config = dict(
    n_layer=10,
    d_expert=64,
    routed_scale=1.0,
    balance_bias=False,
    beta1=0.9,
    beta2=0.99,
    batch_tokens=131072,
    train_tokens=729800000,
)
Below are experts of layer 2 (counted from 0) of a mixture-of-experts language model. Rows are named router (the router's row for the expert), gate (a neuron's input weights, with its number), up (a neuron's input weights, with its number) and show model dimensions 0-159. Each number is 200 + 20 x the weight over its row's rms, rounded and kept within 0 to 999.
Before each expert's rows: "gets" lists some tokens that make up at least twice as much of what it gets as of all text. This comes from a sample of Wikipedia text that the model never trained on. Tokens count by the router's weight.

# expert 67
gets: "ct", "6", "5", "4", "8", "3"
router,173,187,176,201,196,193,188,236,194,184,158,167,173,204,222,205,200,201,194,193,217,170,184,190,211,182,174,220,220,166,225,186,189,217,194,188,228,225,205,196,204,219,193,203,194,215,212,224,193,194,181,184,187,229,183,196,182,178,226,197,194,215,195,169,176,208,209,200,204,200,215,189,198,178,187,196,200,218,240,225,190,132,210,166,187,173,168,223,171,179,190,248,202,222,174,196,222,168,161,215,218,179,206,193,239,224,188,181,187,203,204,200,215,191,201,221,201,235,201,202,247,175,162,215,212,197,198,206,210,202,192,212,194,193,163,176,194,199,228,211,181,223,196,161,218,233,204,186,187,211,203,176,223,195,216,212,231,198,184,241
gate0,220,178,190,210,200,210,211,181,203,192,249,211,187,181,174,205,181,223,173,150,224,203,239,207,176,235,203,189,156,225,183,184,194,148,192,220,232,194,194,187,206,199,203,201,238,200,207,201,212,221,211,213,226,148,179,197,175,199,200,253,195,182,177,220,214,225,196,217,152,194,232,190,205,199,189,194,204,203,173,202,209,238,200,219,186,217,199,209,218,210,199,178,221,178,222,210,192,232,196,201,222,237,178,182,170,204,181,196,198,217,188,219,185,178,222,207,195,197,201,171,181,226,203,187,204,234,206,197,166,183,194,182,202,239,214,214,213,212,198,237,234,189,190,205,209,206,219,217,225,212,188,225,219,217,197,217,193,212,220,181
up0,234,186,198,180,198,172,212,194,249,200,216,211,179,203,221,199,185,180,191,238,198,222,212,173,220,196,208,185,213,154,181,173,185,205,203,190,201,199,199,175,198,182,217,181,200,200,229,195,212,230,212,239,252,210,212,193,218,212,199,244,196,224,192,195,181,186,185,204,212,206,160,206,186,181,217,208,190,201,192,207,183,202,203,204,202,204,226,180,193,212,246,213,234,198,187,212,213,182,178,198,212,238,214,224,210,139,182,186,177,200,185,236,167,168,222,180,195,214,215,230,214,207,199,194,185,198,189,197,233,206,244,192,229,215,198,213,181,187,169,218,201,202,200,195,196,237,204,181,167,240,223,208,225,202,235,221,210,175,193,217
gate1,203,193,190,217,200,193,183,186,196,203,191,225,180,191,190,228,194,260,174,232,194,191,203,231,188,194,245,204,199,181,149,225,207,199,179,218,194,211,182,190,210,192,208,199,209,183,221,206,242,200,189,175,239,215,188,180,183,207,183,202,177,211,204,215,235,212,214,171,199,197,215,182,163,193,186,205,242,180,196,174,202,194,204,176,174,210,188,187,213,190,204,166,196,187,238,206,214,218,198,154,209,246,184,210,191,204,210,208,215,173,190,230,208,150,192,175,217,186,191,167,173,215,193,168,213,212,175,173,212,184,189,174,207,192,203,234,174,196,169,212,237,166,213,200,189,212,225,206,182,164,214,197,217,194,190,208,202,219,208,167
up1,202,215,195,226,203,193,166,206,192,188,177,219,192,211,133,199,198,244,204,241,197,210,236,228,196,188,265,230,245,174,169,211,201,218,160,204,208,214,223,188,221,198,182,186,198,188,196,223,232,199,182,191,219,213,171,194,165,211,186,175,204,215,221,186,240,208,239,169,178,202,218,221,184,199,234,195,184,175,223,205,188,199,166,186,220,193,185,181,222,175,187,195,161,222,208,186,198,246,187,197,221,225,193,178,181,193,194,190,167,176,195,216,211,187,185,207,220,208,216,183,191,203,193,203,220,234,197,206,218,193,189,196,229,185,193,216,185,223,215,191,221,187,218,204,200,208,180,186,207,197,197,209,219,165,194,192,201,220,192,188
gate2,209,219,196,207,214,210,204,174,192,214,212,233,206,212,191,199,182,194,201,225,188,217,217,205,155,218,195,163,188,238,171,196,238,224,250,184,193,214,226,201,178,164,232,153,195,194,197,188,189,221,191,225,180,207,201,209,184,211,156,206,195,183,193,194,196,186,225,215,197,185,182,202,162,197,228,160,196,194,211,183,236,203,171,194,209,194,249,172,261,225,214,182,168,182,186,211,174,243,182,178,173,208,204,190,207,192,205,169,212,209,203,208,186,208,190,204,182,160,214,173,195,204,217,211,206,204,201,214,207,174,186,202,223,232,202,204,229,189,193,207,188,196,176,208,213,198,193,236,215,222,187,237,202,206,212,183,193,198,226,177
up2,215,186,208,211,222,204,210,172,207,225,185,231,184,207,188,186,208,225,204,166,158,213,189,211,187,218,195,152,192,225,192,185,227,200,206,222,174,189,210,227,208,215,188,236,218,166,224,183,236,188,208,238,191,179,198,172,228,220,197,195,185,234,222,199,198,200,181,162,208,168,211,192,220,226,212,215,189,210,187,194,195,214,165,218,199,219,193,201,223,200,195,192,167,184,227,225,225,196,192,198,228,211,183,179,177,205,177,233,151,191,189,204,206,175,172,144,181,162,170,201,190,224,225,182,211,202,180,184,215,191,234,195,221,204,227,218,179,183,200,180,197,176,198,230,201,171,230,181,206,192,216,177,206,216,192,203,191,191,196,171
gate3,175,210,187,221,192,182,184,192,169,214,185,191,191,195,217,145,171,232,179,208,193,216,178,216,183,210,184,189,196,192,184,165,229,222,228,211,173,214,219,214,233,168,178,224,220,196,241,164,212,191,216,253,192,226,210,160,201,180,209,197,194,172,207,216,196,194,190,187,224,194,213,204,197,180,194,260,202,209,189,178,203,189,218,200,174,186,211,179,215,197,211,197,215,222,203,200,197,176,219,206,196,216,186,203,172,189,198,224,187,180,186,222,216,222,152,173,176,225,184,176,186,196,230,207,216,190,162,199,207,176,196,185,220,189,186,205,191,212,199,185,187,199,194,195,137,153,203,204,233,195,193,210,199,187,174,180,211,224,202,184
up3,203,234,197,210,197,184,205,198,163,202,201,199,190,182,214,157,198,209,199,216,205,188,206,213,195,184,174,182,206,205,183,188,251,206,192,205,194,217,216,195,209,181,209,248,242,189,226,193,207,205,204,234,172,216,219,191,197,213,210,199,205,198,184,192,190,210,198,164,240,183,218,194,226,199,192,233,170,211,179,195,181,177,223,190,211,206,209,151,206,228,188,204,178,228,211,199,186,217,190,163,173,212,176,227,207,211,198,226,159,176,216,218,182,230,157,189,183,192,172,175,185,196,201,219,205,194,168,204,195,196,217,213,207,194,181,212,191,216,236,236,178,205,186,189,143,193,192,238,236,181,201,224,220,200,179,158,197,236,202,196
gate4,220,205,195,200,177,206,230,185,154,191,194,224,186,180,218,201,167,210,203,203,199,192,207,216,190,188,191,163,178,192,218,207,187,208,196,226,193,184,175,181,244,213,178,187,198,195,225,240,193,186,207,196,193,199,215,179,236,185,188,184,176,232,177,200,212,195,164,184,268,206,217,215,183,175,210,161,209,211,186,178,212,192,214,200,167,208,196,174,222,199,199,208,195,214,207,191,164,166,207,196,191,170,192,193,230,223,206,228,230,217,177,215,230,192,184,229,212,178,190,182,181,196,206,201,212,205,177,173,211,167,183,189,210,186,210,229,214,160,219,195,222,205,152,183,179,202,212,222,205,225,212,169,198,207,218,186,208,147,232,208
up4,160,178,229,182,209,186,202,192,224,222,189,213,198,216,195,206,210,227,198,185,215,196,191,199,184,195,188,189,215,193,212,204,228,204,194,140,204,208,225,180,191,206,207,203,215,213,189,164,186,173,183,190,203,210,222,207,191,212,162,199,201,241,247,177,199,185,202,202,184,200,203,187,221,253,229,220,196,191,187,196,163,201,198,181,201,243,184,205,199,196,205,237,229,183,180,210,223,215,200,207,208,193,191,225,195,164,187,170,167,218,228,193,180,142,212,147,184,201,180,199,223,189,208,203,201,170,183,200,196,190,215,219,206,217,190,198,158,193,166,192,184,211,226,200,186,186,201,185,182,165,207,232,192,194,194,249,211,227,165,207
gate5,203,189,217,165,222,257,212,185,201,207,174,199,161,206,237,216,188,196,211,199,202,191,185,197,231,204,226,228,217,180,202,189,230,219,204,210,246,183,212,196,229,190,203,171,188,219,174,199,193,211,200,199,256,199,212,203,223,207,243,196,187,225,209,191,205,207,184,205,203,184,190,181,162,207,173,184,211,203,189,203,220,197,209,219,220,191,178,175,219,208,199,189,184,210,221,194,263,185,216,185,224,227,169,222,186,215,189,197,200,189,186,200,172,198,203,213,202,154,213,204,199,221,188,198,220,174,216,197,226,220,233,206,222,193,166,236,223,219,232,230,165,181,208,209,213,215,201,231,181,222,194,234,172,190,192,169,193,205,194,220
up5,200,219,207,200,206,183,180,190,194,199,199,203,257,206,175,219,208,194,186,229,208,200,207,221,209,202,218,177,180,251,180,226,185,198,197,212,218,212,205,210,176,171,217,223,208,180,194,195,194,193,165,189,184,153,184,202,190,218,204,224,210,154,167,219,196,188,224,211,179,231,221,196,170,179,200,205,193,179,193,227,235,225,169,205,200,214,194,201,196,156,205,212,210,180,203,183,191,199,219,175,177,201,229,176,187,197,221,206,213,194,199,201,164,211,212,212,207,232,223,186,200,186,232,214,182,242,125,202,217,205,203,196,200,198,226,189,217,220,204,197,227,183,195,200,187,162,193,149,218,186,183,162,176,192,191,191,184,186,220,181
gate6,179,199,215,171,197,185,201,203,206,200,176,195,165,174,236,171,193,179,201,193,202,165,188,206,221,201,189,194,198,194,168,185,192,217,192,233,211,186,192,186,188,133,213,199,196,209,232,187,194,204,185,207,254,225,242,208,245,237,224,223,207,234,183,201,177,191,187,196,247,207,216,212,174,179,201,240,212,226,189,209,244,197,218,220,177,223,196,159,210,175,249,182,169,214,202,183,234,158,231,194,189,197,232,212,189,190,220,184,198,190,181,213,201,216,237,202,201,172,194,214,190,215,201,205,202,195,206,189,193,209,215,206,220,210,193,210,164,225,204,210,199,203,178,194,198,223,203,187,211,195,193,194,213,200,198,176,172,214,201,216
up6,188,188,164,209,231,207,212,208,188,217,201,199,149,196,232,184,191,226,204,217,208,227,199,221,200,209,222,244,195,193,212,193,193,130,219,202,212,185,182,225,194,157,177,201,239,192,207,195,240,163,242,222,189,185,183,177,184,199,222,166,198,214,207,216,212,239,195,197,233,179,214,202,214,237,183,189,204,206,203,192,215,194,196,190,194,194,189,200,171,231,233,181,205,207,209,215,224,195,234,200,223,201,196,207,184,225,191,232,202,179,194,220,207,192,183,161,209,230,234,203,195,205,224,161,179,193,201,186,202,200,208,175,189,203,207,244,197,214,174,215,219,198,200,210,204,233,210,223,211,210,190,196,168,207,192,229,185,207,199,160
gate7,191,194,178,242,182,200,210,198,188,198,205,200,198,186,201,210,192,235,177,238,219,187,208,221,174,215,192,221,201,163,226,234,228,174,237,242,189,208,209,212,220,174,208,216,205,191,188,192,223,226,199,220,199,197,217,187,157,204,194,180,200,224,187,218,200,204,184,155,220,186,199,191,170,219,217,204,207,190,219,165,205,219,198,220,176,206,190,179,195,213,191,174,211,194,207,190,240,242,223,190,217,219,187,238,179,202,198,202,199,156,198,188,175,234,180,195,192,158,212,183,201,218,229,210,205,195,194,178,168,203,201,194,189,239,198,246,215,197,196,194,204,206,234,212,193,235,248,204,214,186,182,230,201,213,154,195,195,203,203,166
up7,193,204,198,172,197,242,199,190,216,198,177,210,209,222,220,194,225,202,217,195,201,230,181,231,236,205,216,205,214,177,152,187,201,239,207,185,212,193,182,168,174,216,186,175,227,201,198,209,199,170,188,200,216,166,205,202,234,199,216,236,197,239,254,204,191,207,203,191,196,212,204,214,176,182,147,234,229,226,191,172,225,173,184,183,212,197,189,180,177,217,164,198,194,208,209,207,210,143,198,187,155,158,194,185,190,187,196,221,235,203,160,182,234,184,215,177,209,224,211,198,198,188,176,195,192,205,213,199,225,183,225,197,201,195,214,218,203,199,208,200,194,188,198,202,190,181,194,234,169,194,199,161,187,181,204,172,210,206,207,203
gate8,222,157,192,184,192,195,208,200,208,205,196,228,186,170,229,207,191,173,198,191,210,240,203,215,180,204,194,192,201,184,226,163,193,182,174,216,189,200,187,200,212,193,190,202,208,180,241,213,240,257,199,211,169,176,195,174,216,194,209,199,202,217,207,227,247,219,203,165,221,189,214,212,168,192,182,194,205,173,203,197,200,195,215,197,207,173,201,234,208,205,203,150,195,215,184,204,199,195,206,158,200,259,201,212,208,193,195,231,196,178,167,256,218,207,201,175,204,190,199,212,199,218,191,230,218,216,238,159,188,167,205,210,184,188,199,197,208,191,191,166,213,183,177,203,179,211,228,195,241,189,216,192,208,211,206,174,212,172,208,225
up8,190,159,181,232,160,196,195,194,194,189,190,204,195,167,218,211,173,177,188,197,198,218,222,198,208,194,170,219,181,183,219,167,191,177,141,244,165,211,191,181,223,192,215,216,214,199,224,204,223,205,206,188,173,203,201,200,211,192,234,205,200,198,174,204,232,225,201,180,217,211,224,224,194,182,211,195,175,174,223,200,189,194,236,196,187,176,218,259,216,175,203,169,214,173,178,208,207,192,176,190,218,236,219,191,224,192,173,224,185,200,172,235,220,233,180,216,204,190,194,204,204,215,195,226,214,212,229,183,179,190,211,208,191,184,207,202,235,212,190,155,228,213,188,204,195,214,228,197,231,208,225,183,207,195,187,172,202,174,214,227
gate9,219,178,163,201,166,230,206,207,203,191,237,197,205,218,179,220,176,205,196,176,192,227,155,200,202,212,175,234,185,216,211,193,187,175,208,201,195,193,205,195,233,242,201,177,191,211,178,210,189,215,209,172,194,241,179,221,195,165,201,220,194,165,179,198,212,217,190,213,182,192,207,198,221,204,174,222,206,202,210,180,191,202,219,216,199,181,180,241,188,220,158,185,214,156,203,193,221,181,204,206,202,224,198,189,214,229,214,208,223,219,198,181,215,222,229,218,181,217,193,206,185,201,176,188,190,235,254,205,191,195,175,199,177,206,182,181,231,218,197,187,219,212,203,189,198,181,220,169,172,139,213,215,177,193,198,213,177,167,184,237
up9,176,220,245,219,200,204,198,187,212,192,167,229,172,194,190,215,222,234,196,177,235,192,231,188,192,186,201,188,221,156,196,185,257,209,182,218,176,193,188,200,173,175,223,270,191,172,201,183,229,214,189,179,166,171,198,173,198,178,173,199,201,198,233,195,180,211,211,194,197,183,225,208,240,198,215,211,178,183,193,195,208,190,218,201,196,226,195,217,232,212,204,232,184,220,200,217,212,227,203,203,196,190,213,194,178,189,210,213,199,193,193,202,175,191,182,202,217,204,183,165,186,199,219,223,225,203,154,180,178,190,211,223,184,178,217,191,196,191,202,166,186,200,209,202,182,205,207,267,215,208,186,206,233,200,203,188,234,209,191,189
gate10,196,208,202,174,196,215,212,212,177,210,199,206,215,174,252,221,219,198,194,208,211,222,207,189,246,187,216,228,199,149,205,209,199,213,214,238,211,194,186,175,204,201,168,201,227,202,175,206,203,188,216,217,220,168,224,185,218,224,231,192,196,232,197,206,235,191,185,196,225,197,202,200,181,186,202,220,192,225,198,217,198,186,212,195,214,187,168,186,202,226,207,173,160,190,209,153,220,204,214,208,170,187,199,230,209,182,204,224,186,173,190,208,219,201,202,203,216,225,215,224,188,226,187,202,220,169,197,195,204,226,243,192,169,202,176,252,206,229,240,225,162,189,198,231,164,215,193,223,207,198,214,200,194,191,206,147,183,207,199,226
up10,176,228,209,192,212,204,206,202,168,207,208,226,211,162,217,205,203,175,192,200,194,219,198,208,207,210,222,205,195,158,170,203,207,198,191,195,212,189,177,174,189,195,180,233,209,211,191,210,202,204,178,216,185,171,194,177,202,192,228,217,188,239,193,204,202,164,204,215,219,208,200,195,140,186,193,181,204,209,187,200,242,181,191,197,201,217,182,139,213,230,187,152,159,202,209,163,196,217,188,192,173,195,173,222,199,193,219,217,184,191,169,205,211,196,204,238,176,148,191,217,197,226,206,205,216,205,196,193,221,209,214,192,211,228,197,238,226,213,229,225,163,180,200,209,213,231,187,244,227,227,185,214,184,192,200,167,208,226,214,188
gate11,209,212,181,231,192,184,199,197,166,187,184,217,224,196,224,178,258,215,208,226,178,217,216,183,164,192,211,185,208,216,221,209,189,178,177,208,199,221,197,237,210,241,218,227,202,200,244,180,203,198,193,206,192,229,202,189,205,195,206,172,198,202,167,203,212,189,200,219,225,187,195,196,231,170,200,203,177,207,213,200,217,211,195,187,184,201,184,167,186,190,202,225,219,181,195,198,161,224,191,172,205,196,174,198,226,197,183,216,143,214,215,193,197,207,167,200,160,211,165,179,206,177,229,189,208,187,195,218,234,179,176,210,194,197,209,192,194,199,159,216,244,212,203,192,208,215,198,219,203,216,206,159,243,193,207,244,225,166,231,194
up11,183,182,200,189,191,195,230,185,178,227,172,225,160,192,221,203,219,208,190,194,208,204,230,225,185,184,200,192,206,229,185,180,231,236,189,203,211,214,206,228,221,230,192,201,214,199,214,219,229,227,198,207,255,247,192,178,225,223,222,228,170,205,169,208,233,222,185,170,201,196,208,183,219,205,184,187,173,199,183,203,197,206,199,185,216,204,176,201,206,171,220,234,168,236,212,167,209,195,198,183,188,235,185,222,209,182,165,224,172,219,171,233,204,185,187,166,194,194,190,189,196,198,210,211,221,232,203,197,182,188,202,197,216,169,175,193,227,208,208,183,204,188,180,188,156,197,193,172,213,208,255,221,218,195,193,193,210,184,205,232
gate12,184,179,183,221,193,232,185,185,214,224,192,196,204,188,205,212,152,184,196,147,194,201,187,191,188,218,211,188,179,197,177,209,204,232,223,215,200,194,163,184,212,187,199,265,193,191,214,209,182,217,191,196,172,209,182,180,202,163,170,148,189,206,178,190,196,189,202,195,195,218,222,208,221,188,186,206,201,181,198,228,190,196,209,251,190,201,225,217,245,189,210,185,202,197,222,215,185,188,193,216,192,196,203,186,169,186,205,210,202,230,210,218,202,203,202,218,177,156,185,208,217,211,210,214,206,152,189,199,159,232,189,176,191,231,196,180,247,172,210,160,226,204,201,193,222,216,214,223,219,241,218,180,196,201,183,203,193,203,206,162
up12,222,214,219,208,226,197,192,191,210,184,210,219,213,194,179,200,228,222,225,209,216,181,225,200,203,189,200,196,202,214,219,186,214,166,180,185,223,178,255,197,172,196,211,153,220,213,174,188,214,218,195,196,178,158,233,217,237,205,217,224,211,228,227,214,210,194,212,213,199,206,210,187,241,201,197,218,172,227,174,196,214,207,162,195,218,221,215,178,173,241,194,224,205,207,202,186,217,257,190,181,193,229,210,220,193,221,179,193,185,164,204,174,203,211,192,193,217,219,213,212,176,226,176,189,195,225,231,210,194,222,230,233,198,196,214,219,177,223,198,222,146,186,220,215,172,187,172,211,201,179,164,211,193,193,207,189,181,201,202,200
gate13,202,190,190,219,217,212,205,180,209,207,205,187,200,199,174,216,213,214,164,216,208,214,191,163,189,234,193,212,203,190,176,187,176,191,251,186,199,208,217,191,215,228,201,176,211,156,226,212,217,194,200,238,203,203,188,187,174,201,170,203,172,176,179,213,187,221,178,192,179,196,210,191,220,208,218,198,172,221,222,168,180,212,195,188,206,194,194,178,214,164,172,203,209,186,150,215,196,198,192,208,217,214,229,196,194,206,190,196,204,207,185,196,189,186,171,177,199,226,203,181,215,187,197,209,214,199,180,209,247,178,175,162,206,220,203,201,189,194,128,154,223,211,181,176,223,198,248,175,184,221,226,210,236,225,209,237,200,174,189,192
up13,206,184,208,236,201,184,221,196,209,209,222,227,206,210,188,201,188,139,211,179,196,208,233,196,162,194,204,223,197,216,234,167,208,201,233,245,206,214,181,220,235,215,191,200,222,209,199,182,216,201,195,253,200,193,200,194,256,205,186,192,213,187,213,206,200,185,230,215,205,177,183,188,191,156,223,190,190,183,183,201,216,206,198,223,178,212,247,225,187,203,229,217,208,207,175,212,161,233,185,181,190,198,192,190,195,209,163,195,149,178,203,210,224,202,209,207,191,210,202,208,177,161,207,191,215,212,233,208,197,192,245,226,196,193,212,206,205,207,199,209,182,200,177,204,184,159,201,197,224,227,207,195,220,210,196,243,201,175,199,231
gate14,224,195,191,182,182,188,206,207,223,224,207,214,233,169,193,179,197,189,197,157,162,228,226,215,226,228,225,173,186,215,198,172,199,188,198,175,178,183,223,198,183,226,219,196,191,190,204,206,201,211,187,217,149,189,199,169,214,189,169,192,201,189,220,231,236,185,214,199,183,194,213,198,205,203,210,190,203,176,191,181,204,201,181,199,184,202,209,245,179,198,192,167,176,220,228,175,181,242,198,189,182,247,204,205,180,159,181,186,168,208,194,226,217,210,174,200,199,202,196,220,181,223,221,204,210,204,230,204,214,230,162,187,186,202,200,188,222,185,199,168,214,177,213,235,227,210,184,192,264,229,217,213,195,208,202,173,217,191,219,219
up14,218,202,189,182,222,183,194,196,214,209,203,218,207,225,216,179,217,218,206,249,197,202,198,182,202,197,240,183,215,176,184,190,208,191,189,180,198,215,185,172,204,158,200,201,214,158,231,203,201,226,196,221,204,216,181,188,191,200,176,171,190,210,219,210,182,181,214,185,189,199,138,199,176,185,244,195,189,226,214,195,197,197,176,190,211,190,226,203,196,195,208,204,238,187,179,240,170,191,178,194,237,203,206,188,206,182,207,172,178,221,205,218,189,185,156,170,210,240,216,197,208,157,212,210,174,184,195,211,207,161,206,197,219,217,212,207,169,187,179,194,204,215,193,213,243,189,197,227,188,266,196,213,192,201,220,226,245,205,207,185
gate15,211,209,226,264,210,221,195,171,197,212,188,203,191,231,168,205,207,199,177,203,205,185,179,186,186,205,197,217,217,189,199,170,238,193,242,218,197,210,219,216,198,201,186,209,200,205,155,142,219,214,203,250,212,190,190,180,192,217,169,200,198,180,229,204,193,200,199,205,163,155,188,208,170,212,225,234,171,201,180,206,217,224,198,182,216,220,233,217,203,195,205,187,194,193,205,183,202,249,187,205,208,206,178,201,173,196,150,205,197,200,183,192,201,159,178,218,171,200,230,205,197,190,197,212,211,218,187,210,216,185,202,219,213,209,191,210,152,212,195,211,161,156,208,210,182,184,226,190,204,170,204,217,216,196,185,190,206,223,182,196
up15,184,201,202,194,221,172,195,189,231,207,221,219,209,193,181,186,176,195,220,191,173,213,252,223,202,234,207,146,172,257,175,229,188,199,195,180,204,193,214,208,181,197,240,214,206,184,250,219,183,206,183,190,195,213,210,215,193,201,206,213,216,212,163,196,211,168,221,202,221,217,217,217,229,206,206,193,218,184,219,204,195,192,168,208,187,200,205,177,209,235,177,189,165,184,204,205,211,165,214,215,191,185,237,185,198,194,230,194,204,198,205,181,202,201,211,174,228,170,158,184,184,232,218,191,186,170,191,204,206,191,214,197,172,192,234,202,231,201,198,184,238,208,203,209,250,199,192,225,199,233,165,193,181,194,196,172,174,192,201,182
gate16,192,193,178,240,193,182,203,200,199,212,199,187,202,206,170,214,175,199,200,214,196,208,170,213,191,200,190,207,183,183,207,214,212,198,222,222,192,205,208,222,206,164,213,234,180,208,184,167,201,222,197,175,210,194,217,208,171,192,209,185,207,198,219,188,190,170,199,232,194,202,207,194,190,201,211,195,190,172,195,173,202,211,199,235,191,186,285,227,227,198,233,153,216,223,211,198,207,201,218,193,217,224,216,239,185,205,205,174,205,214,187,237,171,182,183,218,155,126,185,229,211,193,222,218,200,182,166,207,193,222,230,182,183,231,202,224,187,228,210,191,203,194,180,192,179,229,227,208,192,201,220,181,179,190,184,211,196,194,197,167
up16,205,203,159,197,194,203,204,207,185,214,174,190,178,171,199,207,183,202,188,230,210,192,165,186,246,198,225,215,200,156,181,187,211,196,167,211,196,218,196,190,228,154,214,175,193,198,196,184,224,231,219,177,226,209,177,175,178,194,203,168,179,205,205,204,184,204,211,224,191,197,210,203,160,179,209,199,212,192,208,174,192,197,231,232,206,173,235,232,208,180,256,174,218,212,201,189,223,184,207,197,260,233,221,211,175,217,217,181,197,198,205,231,180,191,189,206,209,175,220,217,213,205,232,211,197,179,170,204,209,195,203,192,219,212,200,234,172,244,202,171,222,204,185,193,213,218,200,205,198,223,225,188,192,205,198,208,214,216,169,154
gate17,207,214,228,189,198,218,221,194,217,209,176,196,167,191,227,209,224,199,204,197,188,167,214,207,216,173,178,181,211,183,198,196,230,247,173,218,223,199,224,207,228,158,179,179,209,222,186,196,206,201,184,229,237,202,219,191,246,234,231,212,197,237,189,170,199,203,191,192,200,202,210,204,194,178,192,235,186,223,189,201,238,207,210,191,209,236,189,154,214,171,217,207,163,229,213,162,208,171,216,183,180,215,208,220,185,167,198,221,192,201,218,221,217,160,233,206,200,172,206,202,215,197,201,206,203,188,217,208,168,213,239,221,209,225,182,230,184,178,228,219,171,194,201,195,172,218,197,203,209,214,215,213,211,188,197,167,221,204,212,231
up17,202,208,210,240,218,176,220,179,141,207,198,198,190,185,207,227,200,199,201,202,157,191,216,200,166,191,197,193,188,179,212,198,210,188,206,203,188,222,194,203,225,220,175,202,191,217,182,212,202,204,210,195,222,191,171,164,216,200,222,186,190,200,179,203,216,232,218,182,208,171,233,203,201,220,188,170,217,199,168,199,195,215,231,158,175,219,188,197,184,187,209,218,147,218,224,192,209,239,175,204,205,201,170,192,197,231,167,243,203,184,198,202,212,171,193,235,214,179,226,187,198,178,240,187,225,211,165,205,185,225,208,214,209,180,192,254,190,179,231,196,197,198,220,171,159,221,200,176,206,232,196,212,204,182,183,196,219,222,213,194
gate18,211,196,222,261,215,224,193,197,242,179,200,214,210,220,168,217,203,190,203,194,197,173,184,185,177,211,174,168,202,196,179,209,227,211,243,183,196,201,178,215,172,211,209,224,196,182,183,181,196,197,198,191,146,189,188,194,188,158,185,194,185,215,214,198,183,192,224,234,159,197,224,194,199,215,179,190,224,192,204,198,247,188,190,218,199,192,221,199,246,222,195,177,186,193,205,218,207,217,201,228,201,176,199,163,188,216,212,197,202,206,215,191,213,200,213,214,227,153,200,216,194,206,197,197,219,171,208,210,184,174,167,203,188,215,215,190,224,129,202,198,222,193,239,219,200,196,186,226,189,243,179,185,207,202,200,190,221,201,216,171
up18,224,192,214,170,194,173,210,213,185,181,197,160,172,192,179,194,187,172,215,196,223,192,230,208,178,203,187,213,201,220,214,211,178,210,191,191,224,208,213,217,203,212,216,160,178,257,203,234,194,237,207,192,229,210,196,211,197,196,220,216,208,171,190,209,203,218,191,219,207,217,187,217,214,190,170,152,175,154,194,229,175,177,216,182,212,181,193,171,157,210,203,208,219,245,192,148,191,196,180,201,188,176,204,199,218,194,203,214,232,196,195,197,188,198,238,222,174,208,244,196,217,212,194,208,185,227,216,209,171,217,169,202,190,187,176,205,228,209,207,228,201,206,172,153,190,236,173,206,190,199,184,213,221,190,219,209,198,207,214,209
gate19,220,165,214,168,194,238,203,217,227,207,219,205,162,196,226,199,205,201,200,143,211,196,185,197,199,211,183,197,220,194,208,205,180,192,217,184,188,178,222,232,202,224,178,184,188,201,183,176,189,186,227,201,187,208,243,212,231,188,216,190,192,202,152,191,241,205,181,190,200,197,188,187,241,228,196,194,203,197,204,166,154,191,202,205,193,224,170,174,231,224,193,180,187,218,201,214,234,224,219,240,167,192,161,230,195,201,200,201,188,207,186,243,173,218,210,188,196,175,184,197,195,221,180,191,225,174,249,194,190,202,194,202,169,208,187,179,204,219,226,201,168,196,183,211,184,227,218,200,189,154,212,187,195,198,188,206,215,201,199,223
up19,207,198,159,209,213,170,199,191,177,216,208,208,170,174,165,174,186,223,194,217,213,245,232,193,207,201,207,190,186,204,187,201,220,158,212,226,183,201,185,174,218,224,222,185,205,194,256,211,222,192,227,220,212,182,193,192,195,197,185,204,199,186,245,203,179,248,205,209,181,195,220,199,201,161,201,226,175,167,213,217,205,209,224,192,219,191,208,208,191,202,213,221,203,164,202,188,230,194,182,189,234,220,224,173,203,217,172,194,221,164,208,178,231,194,211,170,208,237,192,178,186,169,198,199,173,204,220,200,223,182,233,195,204,208,211,210,184,171,163,206,201,202,180,210,198,188,197,238,194,218,167,233,230,206,203,190,199,155,202,191
gate20,236,192,196,189,197,214,207,204,168,197,186,172,218,216,245,210,176,212,170,210,193,187,185,185,176,188,179,216,197,197,201,198,188,173,185,237,222,206,194,179,213,193,204,200,220,184,190,196,190,221,186,191,243,236,222,209,202,223,189,169,186,197,159,207,213,198,203,172,232,190,200,194,201,192,173,203,215,228,174,213,200,206,207,192,207,190,180,159,189,179,214,212,188,212,221,192,172,160,222,143,189,184,222,202,200,205,201,207,229,223,199,226,207,171,213,204,175,174,191,176,209,225,217,214,217,205,130,185,201,170,211,205,164,195,178,224,178,217,179,194,240,191,189,166,203,235,221,193,204,180,186,187,202,211,195,232,244,198,184,206
up20,187,197,197,194,196,177,211,195,212,189,214,227,208,179,208,228,236,192,216,191,207,203,231,227,213,220,219,222,197,196,220,175,208,217,183,211,174,197,195,209,221,178,204,180,213,203,218,183,229,183,197,216,168,161,181,184,222,189,189,226,218,209,210,211,214,222,190,229,201,199,219,213,177,188,198,184,180,182,196,199,217,187,237,177,174,202,212,225,210,201,232,219,263,205,184,190,200,217,183,219,221,218,197,194,189,204,157,201,157,182,203,136,198,231,212,198,231,254,212,222,202,182,200,180,186,207,238,197,208,214,223,200,254,199,219,162,233,188,233,208,185,195,197,234,196,183,199,187,192,217,222,220,200,200,195,175,197,171,216,200
gate21,202,200,191,185,200,165,203,205,195,213,201,182,199,210,179,217,185,224,204,203,168,205,189,201,174,203,232,221,213,206,203,192,204,172,206,240,166,206,169,189,207,186,192,212,179,175,195,196,217,224,210,225,204,198,199,188,193,182,195,141,188,191,222,224,220,190,227,192,239,164,188,185,176,224,240,161,226,153,220,170,186,199,198,200,187,190,202,229,192,178,200,217,178,184,189,226,235,229,204,227,225,221,225,175,201,221,154,184,214,206,181,226,194,219,201,184,193,202,180,210,197,203,227,171,196,210,204,200,177,236,192,185,187,188,194,213,202,190,209,191,192,206,222,201,188,230,243,204,214,250,219,221,207,210,176,242,197,247,209,196
up21,162,215,184,196,211,237,179,199,197,208,178,210,197,199,216,171,199,191,223,202,189,235,188,226,205,185,245,208,208,238,210,214,201,181,224,226,213,198,211,245,187,178,195,197,189,215,216,180,208,192,194,204,219,179,164,202,197,210,212,204,220,202,212,195,194,198,221,189,226,188,189,177,162,175,159,174,187,209,209,211,246,213,193,203,196,179,194,192,212,184,202,168,216,206,201,190,238,234,214,199,231,241,220,197,199,226,184,188,183,213,194,205,176,243,192,188,190,201,186,201,188,183,195,207,190,222,233,208,205,183,223,196,240,200,205,207,194,268,227,220,160,192,145,205,200,183,229,196,232,196,193,197,195,171,195,208,174,218,199,168